From a checkpoint of a small mixture-of-experts model trained on Wikipedia.
Size: 12 layers, width 160, vocabulary 4696, 49.7M parameters.
Experts: 128 experts in each of 12 layers, 64 SwiGLU neurons an expert, 4 picks a token, a softmax router.
Training: a variant of SOAP for the experts, 561M tokens, 8558 steps.
Below are experts of layer 2 (counted from 0) of a mixture-of-experts language model. Rows are named router (the router's row for the expert), gate (a neuron's input weights, with its number), up (a neuron's input weights, with its number), down (a neuron's output weights, with its number) and show model dimensions 0-159. Each number is 500 + 40 x the weight over its row's rms, rounded and kept within 0 to 999. Numbers have three digits each.
After each expert's rows: "comes before" lists some tokens at least twice as common just after its tokens as in all text. This comes from a sample of Wikipedia text that the model never trained on. Tokens count by the router's weight.

# expert 19
router:528508506551510439470449536524519444533581562560431494553469526515456422488511367512473412458564463527580453485491445443467478500462541463468567457509506555485489550519498527448529420498535523515524496496492512514455499515479548541460471490435533417519470554475549470503493518557552457546434547538498465537524526522540492519495500494532464395468474448546508534556465478468445467434517508482449498449513456524459511479485495437502476459496515460573486494510528452470483487549447513
gate0:468457542516513453534501585538581445493495502551536430503492443511555438478496539469416508508517431487482469469533509446571531456476529529465483539471542499542458530506492498506470518502431428520479496533515428517477550571470494499448485496490517461530531586525523516552490553494504460463533510487443477439530487533453502499519492423482485445530441476519489407440556493458493603453464525600539446434425442573511535451507499518507525506457551491488483518455464505487448535477557462
up0:525486471587470477489533522523475483470472506490513504524503497493436595541461510490444479504456535420536551552478510529485526533555494483441571486518475517438489440482468482482526412479482529487571518524580534542539443514561454515493488551472508568510383500507466543494542527513531531521441527519526541546470556501531534502392474506571523508506553507472497474556488488484497503555465491476474567566529508543522460629494428442481512468539501478476455472481501483604538489548472535
down0:458548508617493526557489538523544422521455453417492530562468468519417499529529554413515479464530520519474552465490440553489509448498447586476481528536467561376538472445463499504478450504462483479513497479504458548496481502508467500490512457467474505500438545515518517502463570577527552497507530523537436518456492515478519479554521522524457493544538550509462445487414529477545495502442446457498515503496569532564547529526506480492486486497463442472550438459435531536540460529469434
comes before: " the", " a", " his", " other", " its", " their"

# expert 73
router:492473413468510499482479566460503425491490506503464525523465504498416548502512540409503526477566457496519429459511506474579500507490536521501501523482450456531464459476397534566542542511449499577508521518545508495540515480446490508521469473522476464513492458536450489560506557487454548541404487448529506545453470530418455531516523478563409556527545450472555501512543570475479439531557469579505456481453474543482548488488475439578454499480551513480501532501486561493499585471526481
gate0:442503560580477556524462462534489453484494568427527477516382508564478524506484533549468456507477534498419451534541558475601489451523532495486480557499545519506502515564449558505445570479594486524520491491488486492477460520482478475495476495498533554476516513564505520512499472450496480560550544486603476550546498462464568520525493501508511485464481542498545511502425451473564556480487492539535509580496521457433504571523519501608534457491567513483546524484426473474515481492492542
up0:501537520520473544528491463517473454446510541442508491502415513543443514507533551587489502531526562495483442499549548479540478414534512507519498509521492519540468548545413499482428609448576506528520512578519520499494455492454479433500489498502546538483470512575466504488459502460517520514496450515567430528535522523472547482517510511521473505460491523519582529551415451442598535508432514529523482558511504490476480556517528474603542515473550535431583496488472484534513467501562568
down0:565463517526501427532509507506474506326532497452462541521489516562552595490503551479461513521568466553529459505495400408540495485454532513563499423466506482505484467546485543486470453585556532488452487464471517470503483465513525491447513493526570525536487486504429555481525512528534525539423503530499523528463521504475505528475513483453526528572509499515439592497522493517480498521517457460485500503430606492490521520510476493500450579509500521510448500545540461510541502436522565
comes before: ",", "\n", " (", "'s", " and", "i"

# expert 83
router:484472573546559534482449490455458452570490462417517446427557418541495495404448455503468551501449534490497557569499566515557474512482475548477498530487521479473495489509437508535516550502404504447492478486474542520527481546535523453523527468477461511462493567589486512510477515528533466506538539500539544534500438529454467543504494442477541508530449494507487433455448514526495466490530475512508530421496491461520521408506468467515534510568610470430513410486525499510458488541564465
gate0:537550524551499501548587489552437481462527511483505421500501490478458484409480456440473514468479481504516497551568489509510503501514444500459487426516484480505500573500404472495478464525537510549479472422469464482532552516524528508400503527510545475476532553482513482447564508537536479570485496526468510500479471579450474463508443481476489501410564537462538502492479597462526576517436470481515552472533508481530568446521496503570445489579487446436504427503458474506565444551549496
up0:536469534483490494522505446474503536408543548500517596509455539555516494468546491496584540461592536411562510446457579458471517505504513496432513485514523499505470464495556528579559490508515526522475456573560555524442528466464459502505547560393579470521527524509446503472478505506540569506423518487431574562474451482528538491433494467531484527532475511500427504535503520532523498562537550583543459511522584509484533486519531572548500512484488514491522501505534488485510522533509492
down0:522468500524509467514512481524502514559591471548491431559472561429504564448477527447439433469538584566527508522533558527565508494580522432473550414468477490417496483499515461514440541548521546508506535482503488516514541446456476496595550498508506488389488454533469504501570403529491509495432513488445509501458550569579459504523480484544499530483494483523509529505487485459506479480464541471527537554524444523529542551464524467522489515516488530479485472519520586436449485447465487
comes before: ",", " of", " and", ".", " in", " ("

# expert 7
router:507458520564525555458452506479524448581461477495539473427470498494466528539509455484451546542519563552458511518509485494464444583433550473465521538499451470457419537503504514448419535478445536501487526451434531483509451557540533507556485445464551550539561442526483566521435517526546546537550552532542422511455482485513518500485526560482572528468495489537539517522497543511566526495539468520386542467557500462570460539540519509530479530485498480493495466473500550536499464420437498
gate0:461531511530405526567555437517507479431506452488528480594483526467468472542490466498532493466488550487471504492478456500495511456482455496476466503447537524491491542459525519539523574500553540511491523513491613476449501506481497505490488563429537531510528495456428462475464442524461488475501439477534444544478472391422440452497413505495520508594461492501544453566536534400486563509467476510431502506544527509465485513478476517507489481503447446443583546479450504456563473545489547
up0:497521516522518444498513544497494553522559464498621497449516549533448506509492477483516489503518474530460457510438514538501421476524512487494508439520540491501553418505491481521544542502494513557549420417472608518427486459444507506436575483561489516478429547563511506506500522548462453448466513504467516524520504541509421515448516519537510478535468431525529559554380497518501506520521477443498503516488530553459578479470533455451513515547529564538593489437530529467527449544481494
down0:531472594474491524455504525461567459480470443525435500549475522508438455514489559505513451498528438503486484555427483482432534496503456521553479465526496530517514404426404455522484539480473564477526480531561471515503543476494440403490493456563496495549513479503499575529545483515444518503523377492484530481517519500455539459494476499580510497541534509457573465552476457543455413399485540498492504502530573515485491472496505420445538481479538542486504499506437519535494451507494474
comes before: " of", ",", " to", " in", " and", " for"

# expert 6
router:573451526471490551442459455455515520545472507555521498430530474579551458542503518479427570470484563532436531516535419535432504462540505493536447487469513473532471478431501460541518537454574563565497542484501549451487483535523506549469450528556519493569525511508487461463433431514459519537523494548550555498545473467568441505455473474483526523462528545486499542466448477474503455548451532527555482551478478495513473483436539568572489551473453447491505450408496499491456466491475445
gate0:538540514489561578442526471486502514518562546465515463568510508524458464480463551483466504556481517511501522507476457522512510473510487536452486530463497459507448511532449584477535545536451517461524555524518559536489596436513458531492386471551510537511512489541526488597489450492479547502417543492564461506466447469523499588577484570504544533512491505460572514465535510496500509428516500554589481568432542528496521534592495526549526442479528459462521543479542465510517556532481539
up0:470499517447498533520467566516506510521571532462509468494571535520501467532443533494488500577467419527481523494452457565490590506520464518504477538542526509501542528468502518481528498494478552485489532459430508553520564473499444570492439506558532539533491467547503476590458439526459522461477512522530452484495488445498454599573502515371514495479442479484522484466487566462528464434510508588549502526481554534489444508578511512497420435468491495494462494481557495518505521531467615
down0:548502465508499526456492513574452485460522440490463483533543505463533495490489569533472499496465526561515468505540514479512559578463520498517497511555507570475541446457514468457494489478464508444454527532433526419478552458565539479501487521552523506529459583513526458528447495496452503594476516511488418412513489449511486442535508473489524469538539449497501581514477464502498437492494567527420498562515533637474519478454473463461547590485565515511433572450478502506444534530497483
comes before: " |", " |\n", "\n", ")", " of", " medal"

# expert 117
router:416457470512510547498505503497532533450501468535515534467456505460491471465504483454527579530504460534487553540498497527502525505558457532440486529472515533455512487470558526532532485473515559508590410466485509554427495435515444562449522482565501505457529540435522519501454455565468530568515545542489461502523442451525571449542513477446516498516521415515463521478436467521569456553555461577446467453530483482406494458530499541535531552482480488488509481498549554544430451582449520
gate0:464563547437500480517478466470509425487511540504502531475454491508459472583583531566444483522521512484510424518432441506476484512489501494529510497575528473485540463461473547490495512455480542493549517477541397451459506455501450465559500508499500439491475570533465517493501435524507530475524395499441444498512538494499577514452483487493495497534526481550513522493433476552494531551494440486489479443419515470623568518545455435507488442476431467496585540486468456545484447513437516
up0:532470457453414536452484581460512556515519450499535494577530538521485523550511550459470459470520609497513509442522508465522460472465491469501457522492488410508517491483484433575496496516540553476507533489449478482584442424488510501586426540517554502488482502475418448504501535485545470504462478539570517510472550472422442536462460511483481479510514459471560521519470545453572475454521500534561498470561431477558531474471440506434524564445538540501508530479471450500553557523509478
down0:448437564421486519409448492492452499570458534449558528499484441468551504568512518453473515454488603485483516504565426515467478482535511544513478485540440446444515506440452518538476556490489527493513528468449493468482518570496542502576522509534470486512470482502471438556520564461502542459553469514498459567480510488476452511504464498592489566482563489522399509462500461634448519505502475507476480491527493484479483460440495504521516545502579524456502489520495530573535523508569489
comes before: "s", "ing", " of", "ed", " in", "er"

# expert 85
router:482462486558474533456502463538486453548568534553503538513461503534554442476542497466487447508491556485458560546524452536423485453467451494554492559481512558539537444490537469523478484501523519542470516464524525433436491456469479428561445467457478529537544440494458529461472526503513539568480513431526477422533427497450469471433555568499550555496457537527567543564561453511558556466451442482508486479462449493512530534446449527475513508523570504442500447551501528450545458525501459
gate0:515510524607457572481392546551528446554448492485472552492498517475512424475470518442488541506419474489520472522435496489503483425424420510550516530547533528508483513513537473497480466569477507547529454516449520487483538477554495469533476457480436513477464531502489517448519500450512460566553459518473459409500437466448558465565519529523502518525466541478530540548474476481498607486554463501485518501574537589542567511515461456479512472532527489491502543546510463483594481515524526
up0:509507492457557473466593446439495498460525550515502455504463477546491570527517491581528500486556571538536537437549498473476532559569553487512477473436452490508473552448443535523496520481485480434400516473522525521515489549454521478432537522498530433486508469494503495501469447539511563446459496520531521616488512534518417492444521471491453442530540489518466413483513461497485426516523568478468467531487449403463463466498496497504482519473430464497580436522485514525449542440482496
down0:430466500519522512564527452513516517475407469507478445447512515479563492530505502525467543464488368475504440577430566523462477564503514478473448528513542578445556507499531540484425546510514522449562511501456509498515431477519479508515497456557514518474516552498499454463462500496508527534475527530352568547481492468513499503554474481505506422516418487495524558474445463488559493573453473445568465451468494426459475507494539494513513467481499470456471521472565481482462545519522492
comes before: " The", " He", " In", " It", "==", " This"

# expert 21
router:496515482560489432499548520512539531522520501477422461553492532473514486456543489505547521503550470486488464546461475475566497552492506480499595431561470572476573536498530484505484523561520487514559489505478459496472507465478509417466492502476529441501479568553588481502550555475538474535508431522448459535505463476502626471498528511530457452459462462522539487498478467405460448520541486470461574408512512494509468434506511425489503370511512486492503543513518555473453453454475538
gate0:528542567475585573430480514519542568482488484464510471556473455485488499505556527508536428480449469514450505462530513486462532529544452478525495504390561493508590468474603506506511525469530508447502566533546503555495503493497513524554464545463518643494493455493471600488530477462447531503446503519528463544577504523510479534521473476556499458530468457560499532515509457514466523432505503500463464449490510534502504505515487508507492526606534550491562475531537485495509510465429407
up0:569529450507538464522503453527547505469532481544484568514517513478445392503516542538477417499452522475366484452474462434547511522507495477527454490438528541527533503520453467506441572535511478555590577519505475489508543477475502482486520435498538497488473472504505533528526529505562504515516480514480580508505491522463471467464398535511552511592529482519497470475488481492538486475594418516415476496465562496534491500479476518584517421495508513461508464429546504488545440518563523
down0:524435547525527539505522493516491473527566505507599495480514564595476443527535475489505520520492466519423505446459515518513565469429469502476496456478499490500498483526519505511480487454539558564450493447523507464456514484464510508476577536552530462533519412516445559504501536542537480487460518518548545427546543548423501470502484536476421414439544512488450451481508565521495547568505471494503530515621516587546494530552494595515502524539457468448486480505509551531498516521520586
comes before: " the", " ", " a", " his", " be", " their"

# expert 110
router:452509496532528415529522450498486412541495537436497467533539498518504444531544477516491484458515490557485457465432533517507572447446457482515496531495525473542538549542527517520458502494441464519498476470491405499456513561495496456499496455454482484546477511558448463473532485515528521555522528515471501517504458462551482468539438519540513527442556491480527510570555507419539446496454544563485509538569480449549534496537458469530487344432523472572540548565475546503536430563531512
gate0:520533425447534521472469482543525470499430557501500465582564497527532519457543500456467470550567530553533429430422482548450521475511449474529481517510543512490551489543471499481496564546511414538471457534506502547479525496470500506538481485461513506491489475508451584577488578395451540406504574553446510532473504465493521476540490521465486495558478465447534483494480467451504492454583493412453451527559575503486511544536470566570507501454488464512473500448520462477508487521538513
up0:492472573544492494543490497425464535520545434501537532485490551460497483498456517483485527518426445445468589516550465452516484388539523518513453454522453509479521495504486496487464461452492512451475503528496509508472402515510510515473521609491473502499574453527523475483499443575543349559465518494489508456504507523470522533415523517500473492485544487573474438466498480464508490548427470530573511460486441503566543481524514480503538518535492533556562538536476490531478542449427561
down0:484537447484548438525495454514526497411507493481603446573507522454489488445492544573478447554443554497530435532442504565519532454557507500523491566480520505492500543600498448502529499515542481500476474577433514504479526544544491463525449498520493462468462478528403498572555561441503489529533529503401532547524523503447513573560474483456471494563482503455465522504488470524553514503523534549533471504486507507479523532592483486514482532482489478497422505544418510546466475550542568
comes before: " and", " |", " which", " but", " he", " is"

# expert 50
router:486590478453576464508582514530467490529568513483498535536473479478510541516565505532549484545482335455467453489466560540501524465509525528531549508464486470528468484489451485507541497530547478497465508494482492567525520474538469425509538479540491508512403558503462504488522535490552438388536543501477531536526493487512502473564497457527500529451462501476491505551454539506475547468459502502470462413470521588458502442536467477472440359471490445484494480513498473512531525471459515
gate0:517501463548501517451497473489499481501535510550519433477519527503520468515420538509573528470570491447503513462562539492503496538442584517475547507487504453566478457495460531479489498426454493528499519496517447569479460504511491514578481545439544469511566485456481448539533457538513527461515524603481521493577480509607494518444531496549391484494532499552461495508470534513558520535524483563570479525479476561417447446490469468548495560548553549487464489462555532519492471455592446
up0:477510463565533513422467475511476528504523509547507451520510489529511444484444512523526517450559510466514476484573450461546509537461551547477524442472482488519476443545490518444493474430472521541520528536542423589528473510525508489579506558469545436486586475471467462515521499573480493499486514607481503470543494492575498505495551485521368476511529492534462502505482570565572544568497465531532488539521463542484430476515478434545529507502588520489467495421536490550548470537560486
down0:475634462465517543466535507573482469531527469478449518556486509465470487526562472491452482523503537507410554509472526591482512525512501483545511487511484467490488560483486517509559551460500456475450435453409563405516518496463572522456514493547432447494497441485461511508492520531476520428518448429451520482453538484504513473539405525466472510554489485475471475505498469479529536493461519467409432527466512449428546496571475546484421572506497504444475512567471498485520525462486484
comes before: " ", " \"", " —", " N", " D", " +"

# expert 103
router:548439498528424530432441513488507545528432475486579517519469451551526510527404553506518537455467573545438556463582445545454459525501536521492427493473514436463494498483514555541499534441500565510474554453494562436510469492502502565536510496551552515540548459533471464516461531508475527518500510521562560555532548493484437468449530531527545542521481550446500535463509482561550480490481446507481449539505448441473477552436473567455566577482496542477462480504555508480522509497493450
gate0:569541526462502447538556439525537463518493464534587507546506533500568535479474488512542480447487509529491528446511473526576555408590488522557467524575508499557484521466476525482479477434617430473498446459516432491440489478556524453471528546500480471523510484541514528484553445478477470520478575523475577481507472529549493502525400443477462493504581495563473505553520531477482448489492468478525471536468540530489569434511530465478514489473491455557399464498470530513552502526515512
up0:523496480425535547545507485439513481466430535492474531538415525428579502429457447505480488441457566464515482526520468492473484457525498487513434438464445514512450503561510434413586523504507512538501516481528504448508469562451456465513523471507491470423524587462496441500508464440519466474434507582513491493568516492522564567449525482538498546479468509587540496472508461474454527448539498515495540484501543549565546521528445442485475447431546520464516524540504530437515485541466534
down0:493479495529529482555465492486488511449525462539465495536455457541471547547561517469480581514609482478441433530532520507500455417489455472503524440521458495488577489538544519458443511499455511519494528458479546466556535492468514508568440482512522453535517515485488505513407492471493479443552488526532435471502492449520606495567548486459562484537470530488446530429481524516520504538506484524563474535428598521392529553546499525563486528453491476427514525505571450559515538497483519
comes before: "-", "0", "1", "2", "3", "4"

# expert 13
router:516507543497537552519540522536489465488497466479442464534445511485502426439527540510545479531472495559508425568515543507467541573503514542520553506518476541439466502459480440551523499492530483453623506491527445593481452569470546423466574513477504516451492529535561432451512448543465463506501526533435470525512494573580496541533535493540510471453478435500510520484451462515455502469521549513478598466576487555472549523524424547506544467499534471477508554548470490495505438485457492
gate0:532501487440489581454487410407474445473514527496530501490588398517426515462491527463475506522518522585526508542461463447489481500465509486498553500484459481476499554556520519527528523532537413510557474511548531530515454506493469480551494501589510565544556515492527454591486495500496478510503415507465465468509563510504518476472527503478500494473396551491496493506535471571471502569523500574499565462586543457483548513523468490526512452456478547618449516489466486517472489554493532
up0:482481517504543483530416536567560523504471513499505569449523579460477491479482498473469512470473491465474517432579409481494532522538454453569489510527490435523447513466457479532515505468467494479445488431446524501512457482490534516527515492448506493455516509540540512439499447485548500474504488517579497470490442472495485550483447511570572453548574484506428517509561491463614489536464501538533470518442530516460578537552520425425538545551574462472478522513537460477498542391495523
down0:485494452554500502510537485511627491454496479515501450497569541419554532519465519553486551428472562482495551496480501465421472491462548533569483561464544385446555468509535427496455446498516501542440475530532495466553453478549554465473469553479549521483529455517491458514464558551530573479487522417436519515533509496510520490473425448475494521578544450545451484484544540494503505496549468526520502463527483505448490518537499519409431544503518519521472507505460481511403514485508499
comes before: " a", " been", " not", " the", " an", " also"

# expert 68
router:480495544466545514486458471500525533506434523448541516479461507514502499521548407510552584466416533543491545462478561532536443502491520532524493533497521556534518534512530459559518582473523524506496476487523534530485472541529451487484465504413499420492550491470547486553483429562492486505493561574461434556507443460565505604460482442478536470529529490551546429478473468466541471582555509533579515433537459491529494485500535496526470514438446464458513472441491473588496552539465501
gate0:518454509534535488565586491491508501425504523537533499533574462559490463501486483519450531510413487482590520572517553543477509459483527431491521517515549582494563440519563556507452565451489475472522477503501484466500479464532474559464546448492485453508498532517525506451487476456484547530467554496449425597534495439554530458441447487536476539481523462513558510471492480490513516459436382565544567417529507517505459464511503541521459480529491480537469507475526469505511588544506547
up0:514528482444452534462460490521524472511477502479477504533467498446511527523570505519573440499579518505366458451488478483478451529520423560506474478526497438518506549424490421480531425566515504474469463512536509532480530507498528468483428511526508573497459485502489502536479526552500509469551434491521610431533485556458538515519590549530482447498513501508481468558497515553438511555474580485447464576527507475479549535478479513453526511494459527455471490482488512539435420406515470
down0:546561529429497531555472503488485493497524492461533442501492465539514431515540445514506458495506507494508465511464500536499536563425535468515441539552557488546467494467496537526554427532451499567575533628443533489507539450502496506490477578540495511506471577557526508474548578467434472541539495485402553480489468429446542486494497506499552500502485478521547501525443559545398505423482517501480574465493492569522492452489438501489461514493500460538476496504469453554478550435446509
comes before: ",", " of", " in", ".", ".\n\n", " and"

# expert 10
router:494604534472503503556496528528462517470503474526493547455501523482479507510599474517480408569544513504515443530383479511496476484535475520532580517514526549536499530505458514443460527478467456505473493505548469582474518493496477422530444488434460514478507569513518547463566506546563521517469464499440435448508427496542500501487457529446466516541482476501512518498466469439483514490491510536496514509537649514532507494499541513586520363555512532529531516515502549500482459467461534
gate0:531522562511467518445571472532485485510425562422487522509541569506549467461488445524492528496544481517519435458541518489535496466544521411523559465428492589444465490488516540446588503467463485506491527485530524499509547500491483496482521522536423491565534537452458548492529437479453507483442507447524519508580574444524506545448448480504564536552476488444495508509549496466491493529546430505552499512440430573514459535504468514463494504482480482458437528569548549546498579546525435
up0:497534451498425476493489470516481547485513497494510459577475459469543594467452523471552449513488570481455568534499527461533435533550515568492497503508445469466516525487427476480434524467537484463513469589494442579498533489425488442484490499477573558469487424484495557488469556498542524542528479530463532502458490477433554540442551525500489515469516531561484486519496543540500433512445520465494506521621509468447519484464556543458491500513546555490519427491487587577518481556557490
down0:551440489517514527522610545580431435425491486476499487472544554511515565523514530457485504512525487510534427527509607531446534483572459549573536534562508585525522497481499573510482500549497479472552488521489528462546522507465472434527516553542474576507440463563498511472508541482579493451520459551546531462502459512522562466466497511500477463461515484471572455543478474502486510465519596507440443521496536552568501477500516499484538559477441498480501552575494477581508487486497510
comes before: "0", "1", "2", "201", "200", "3"

# expert 31
router:471487516425505564479473449509577450492461458439451550503449571494472545527518435498476511489436536553487521440488541484554554546512475480469543515528509553521585496480509511517494506476541513474470449482456495577465453559556457470505525458544496483541497441432541529441496438541469493503534538550494438550486474490554510499475563439389489450564541428519444538431483463474565510572460461556504506444473456484533540527531476486535505511451445548535514495460466557555519467521508526
gate0:492480545498471526523500504475557580591498531464465553521544493551479483538498527455483482530483484491577476610504547491511516479499513419548538436479522519503601469510475584596546482522567497500492460454500450457529527466406517501501507517488466502514443459480548514434505543521546428431490467477478423518487524449533503475445454525474522453526512545574440576510455478455454481515443519509435445532410478489564548487501530477502503468484519499514465547477528494493576510484449468
up0:479473459385504482498495536510483415456490571484514525511472541468497593540420507560474529525520508528518444452486531463468502454506464488459426482473493464506515487576506474474511497409509437599496501434471512512508511490557455503448424502530487461476501500602474432522394494479452516477521486558574528502521527469473493556504524497507482503432489474517456499487559487539544520492492525484556551569555527520477456588512443555545415495463477547466495485517530524503505538523556552
down0:501531475500518530517516490550481545396527503519503533458437566521518589554465500510418456477488550478463543449435461497432443502459452434540496546560488531545489469480509515527488455606514442502565477477490493462458472466518469500509521504449493558507492462537513471442515472607457548469441548489523514527451563438509476518509433552483442520481497534519521439416466469484539478539478434599517462470433546474435503477504450470481517452474456466499489504548460546520494474518548511
comes before: " of", "s", "ed", ",", "ing", " in"

# expert 109
router:481469448414507532502527469436524432539508525530514405440575492493528529448468389470469529475543481477485506476521524544544462489567570524489488494517485473616506505472454509529532507517448489525446507504488512518558539521474483446494482561514472537483532430478503568496468498512489526392496509482522532522503434523558472533492499444461491501516515490517581450474559551506555431565561466555549488503472458498502582388509538454493421518513548503510519495496477551454456495462464478
gate0:538464426434492444592571486526488558492517446473496427509502455492461506489491515483527469467487490506481484470517480440478496434452466527595501496533495547513578500570567570495536455482537490498474538600513474503539489416467486432493486529459478401414450475533521534472495538453453506464519446420549518485440480502461483558525468485487517466480478510538493482488475428519519463474461460520579490493518556566539532453549505442477467430475521420485486482538539520493562535519472538
up0:471527588539474523440411541500508475531503555518493515508499579510527498452535530489464504569508496521535520538524477545506533541554571524427484466488481430508418473477413482516491529491462466487558457409462491519468532562530528526459497506551543567518582491444499481541564485570475504507509512569429516499553528538540561451482524556516473472510479505437493481504533562503475502533511541466407522505468450405439457545468496521540475523531515573501493493467466546509407487504546460
down0:500468549547553504557484498523463547522533485501480505485523484497587527444574525489475496559451494459526486597411498554431548482491535500556497506498488497511475579504457528488500500521520422527515475565535459487414458534476515528469440534523500486575456543474481507466543467477517500485597489613454453478495536510521552527438533526517484454489458505528495509493466571480538524459494568412408464534459516497482534420594517470503538420493498545470501530479495488490440498556536518
comes before: ",", "\n", " |", " (", " and", "'s"

# expert 101
router:516472507519547482491585445534543545526509447529427447519462530484542524523483531457531534576523466490508501579502442466541449534461439536474532428505486563482552470507487535481488549530535497533509489497486505549416487454503436437483503524504494426507492517509510542485484538458456453562586469493483493553510518558527583515468545556516453500447447485486429550441476438480477460493527481468414533565548511501419451422481558483494519449485543465465526533565485500451443485491428547
gate0:475432473505581508518495514506460441490433507493546488478516494550545566525538490462526540515487541446515617447514532498538502467533496519501584488503546451510520506503441543522510403481600516536524480568442544522570492478490480498488509482486481539459558523512541563518409552431472525546534530536559460429411462535482435511497465508413431450534512489480480511499441533548505486423436544454489524533491481426526471461519513483529528487437527561496513548503447520478484527511474505
up0:479432445517564481490484471529485421461428488486517477527528482550525573542507492489545521507486570443508610498480556469518491520530495515522598495486544474504522508478440543527501392454551492527506493584412527486568499495491489497490500493491505509458543503495511526538399542417466523561539533544535454465376481525467439505495468481421432463552506513471478504512445528542528472410464539468496511520473495403533478452500521494536503495442522553499490520494473535476519545520477513
down0:558506511513515483460492420537498507500462457557502481544510467468516523463469538460530513503576460441479537505511515517521503528476432505496483420414490514489524420507447548463497527475494549440545479517421559471483482488484469512482452538529516462457532486481538487536440570421438480540555496500526570514485502528500557532564527547510534562474500455548512477421599508440493487517539513557379482561497481488469467458468410527420578480467492518491531514526535562442478467488463547
comes before: " the", " a", " his", " this", " its", " their"

# expert 84
router:487495429561480429457484546493520501532544549520435472545478542506486465468526439466547494471567495496515412512513471461576483498500476474470556428568532538453487549576547501465482482554566480530506488524511524502470470520540514431517475477451535476468467511518567499505549524555573471536486473554494463523509485494570546494456531555519459439428466524502514538584504442501447457551544557457477558492497474562543514437507483487562487401503509424545476568465497502463412526490470507
gate0:567532516504562493521509488481492502536540493461448465445472439538468501480465510509530525433555428437515426452482477482488514481521553508492506495498520540527456501520523459577504520526470513538546439524456513506506589468541547492493555573570427600486527497454528479511532512545485494499477526461426537467577508494556509454499515517596547513499451417353478509484529520486495499457468463510452503439500456488504519573465428543515533494510514558544486443463471563465505496572461479
up0:490507510494543458488489545551499543489560532491538396474502564454498448473507486466505492427432488481530451539516541523461472520472503494472453454561549479523485573562535493506529538425437473498560460495514475430558546455498558520430500580544501468464487530472555536483508521593497530524495451424507502488514428477534581515437442521494602515438441485454533460526544512516496559436496457483500494470478481564549432560494553521502508486482464498458530428467534432478474466494516501
down0:529534489523481431522520472478544556535507517574501484463493452468431441515449545524516544470570455511514502530532491486511442476448540516415564494493517542476462504519540553467462528491605523485532500495467501495432457538500532496468477520467591555426525505540596457491558532515463463521530493482495483559506492534531486408471530493499496466523537483470466518459493505490541530448464601511479485478576419538453571467502398546458460520510523531466422546457455465554513452500541463
comes before: " the", " a", " his", " be", " their", " an"

# expert 27
router:559510433435479550486490537494494498518430513540499442465490484547506461523540567470487522435476561515555506495534454467511515525522506536556449493468528463524572504475550460533585575447499536489573446495512509496551528458529530464478535462555516536580522464445423447451514537546467535399560502542512442533500508570521473523461498423530533482514459481524505566460461484523455535505488483482410590503527501484518460515478518535428462523425489490491492534483508410509546512535434456
gate0:507519473526531556564482461473422452565549478506513383512512510526469504515509563456509557494422496497536526567541526551499545566472475522434490536496528585525458458539499496492455562483470445510525441506401506512493556492514490450435465512475441470510564509481533533546574518414458511481589526535485518509423482538473551468508517509482496493487466420450528539524543532497402516496537455471468506566461467465428530537442478544493512489506561483541518505486487551526548493552481476
up0:514530434482439509449514570541582514517522535478455602547502444513527574424523471486543495513516518496482436534455490456490462502466459509495510511422494424526550497461470506481563496560491486504469566403521493542461526422441492514495507493533591493505460460472492510455486585448511440555446472461453444511491488501498487518458534528445564517495535572485488540486488541443492405459489477562536430475502479571560504481567472529419510500473450450514487539506506486502507453467515499
down0:435553489455444504507517489538500513531516453544495487509514549474475498496489577526486484458494482521519530491475485431440452481485443407486509462442458479488550498519494549488515475401485552524570430496500434489463465504498493528614519515449461538529531584567447466554456479498451458500422446534549474458492474504443551495487585465530530451475503523524425491523524532477553530416546444486460578514486509418470479520564518537547520458495482471505532490515530439541450495500540574
comes before: " to", " by", " in", " as", " that", " the"

# expert 33
router:431484520528564559501511487470500524529483506562449529502505476531532513475503471488569445470488524556458499424539493447475454446539570468483459455443545445537559495514492435469507545494439527521528525485545550493516508559503485531536480493508467551568481479569571522532502440527404423513529454399530486487532502421447478500418491478527519512501564481451510532510506528512489471566499552489551428572473453450553450499501403511478548526471515561491504536482529512436556444470513467
gate0:504452501528514543616475524550544470508524439569491497448481499484574527490487458456483502496458481482579540490510498487418486490451470420488472489460572502516579480461525444490457451558445483530476431452459498469549486513511476524486514473480510457430485552557517454519490452514517485563551479480473485529535484541521536560468457528532530522465498466478512495378465553463508531513564517458558488564504552556594513507554461516444487555478434530481500492535490427434525463461440538
up0:445529506510502455395504512461512540487457487436521526564538486533456512517435600529544513500537524537487476504514501539563499516504466540506513476521449481516418514492501554570548516445514512474497571603543524527486503442519449505497518466525537526519447441435423482512470541494462517441411499514578487489480505472488444405512531438496485531583528544508481504556538522553506468528507480521443500452578467499381531484503461519538528461542530516496515488517508550564475546568529464
down0:486513476480497531591543430484523449376473476427418438512531504421511535522591480493483475556518489445537486531421461489511480439465419442520588526516536545505512484592507505485507430473500491470496502535508487467427510503514497508472498486465538501469555483507423472503522486518505455479476500465415516568476491536502509474500495551517500474461484459503514465457531553492475518601521423560547507557486519524568512488538563483485482479501485478453552546572458527430476436461485502
comes before: " |", "%", " |\n", ")", ".", ";"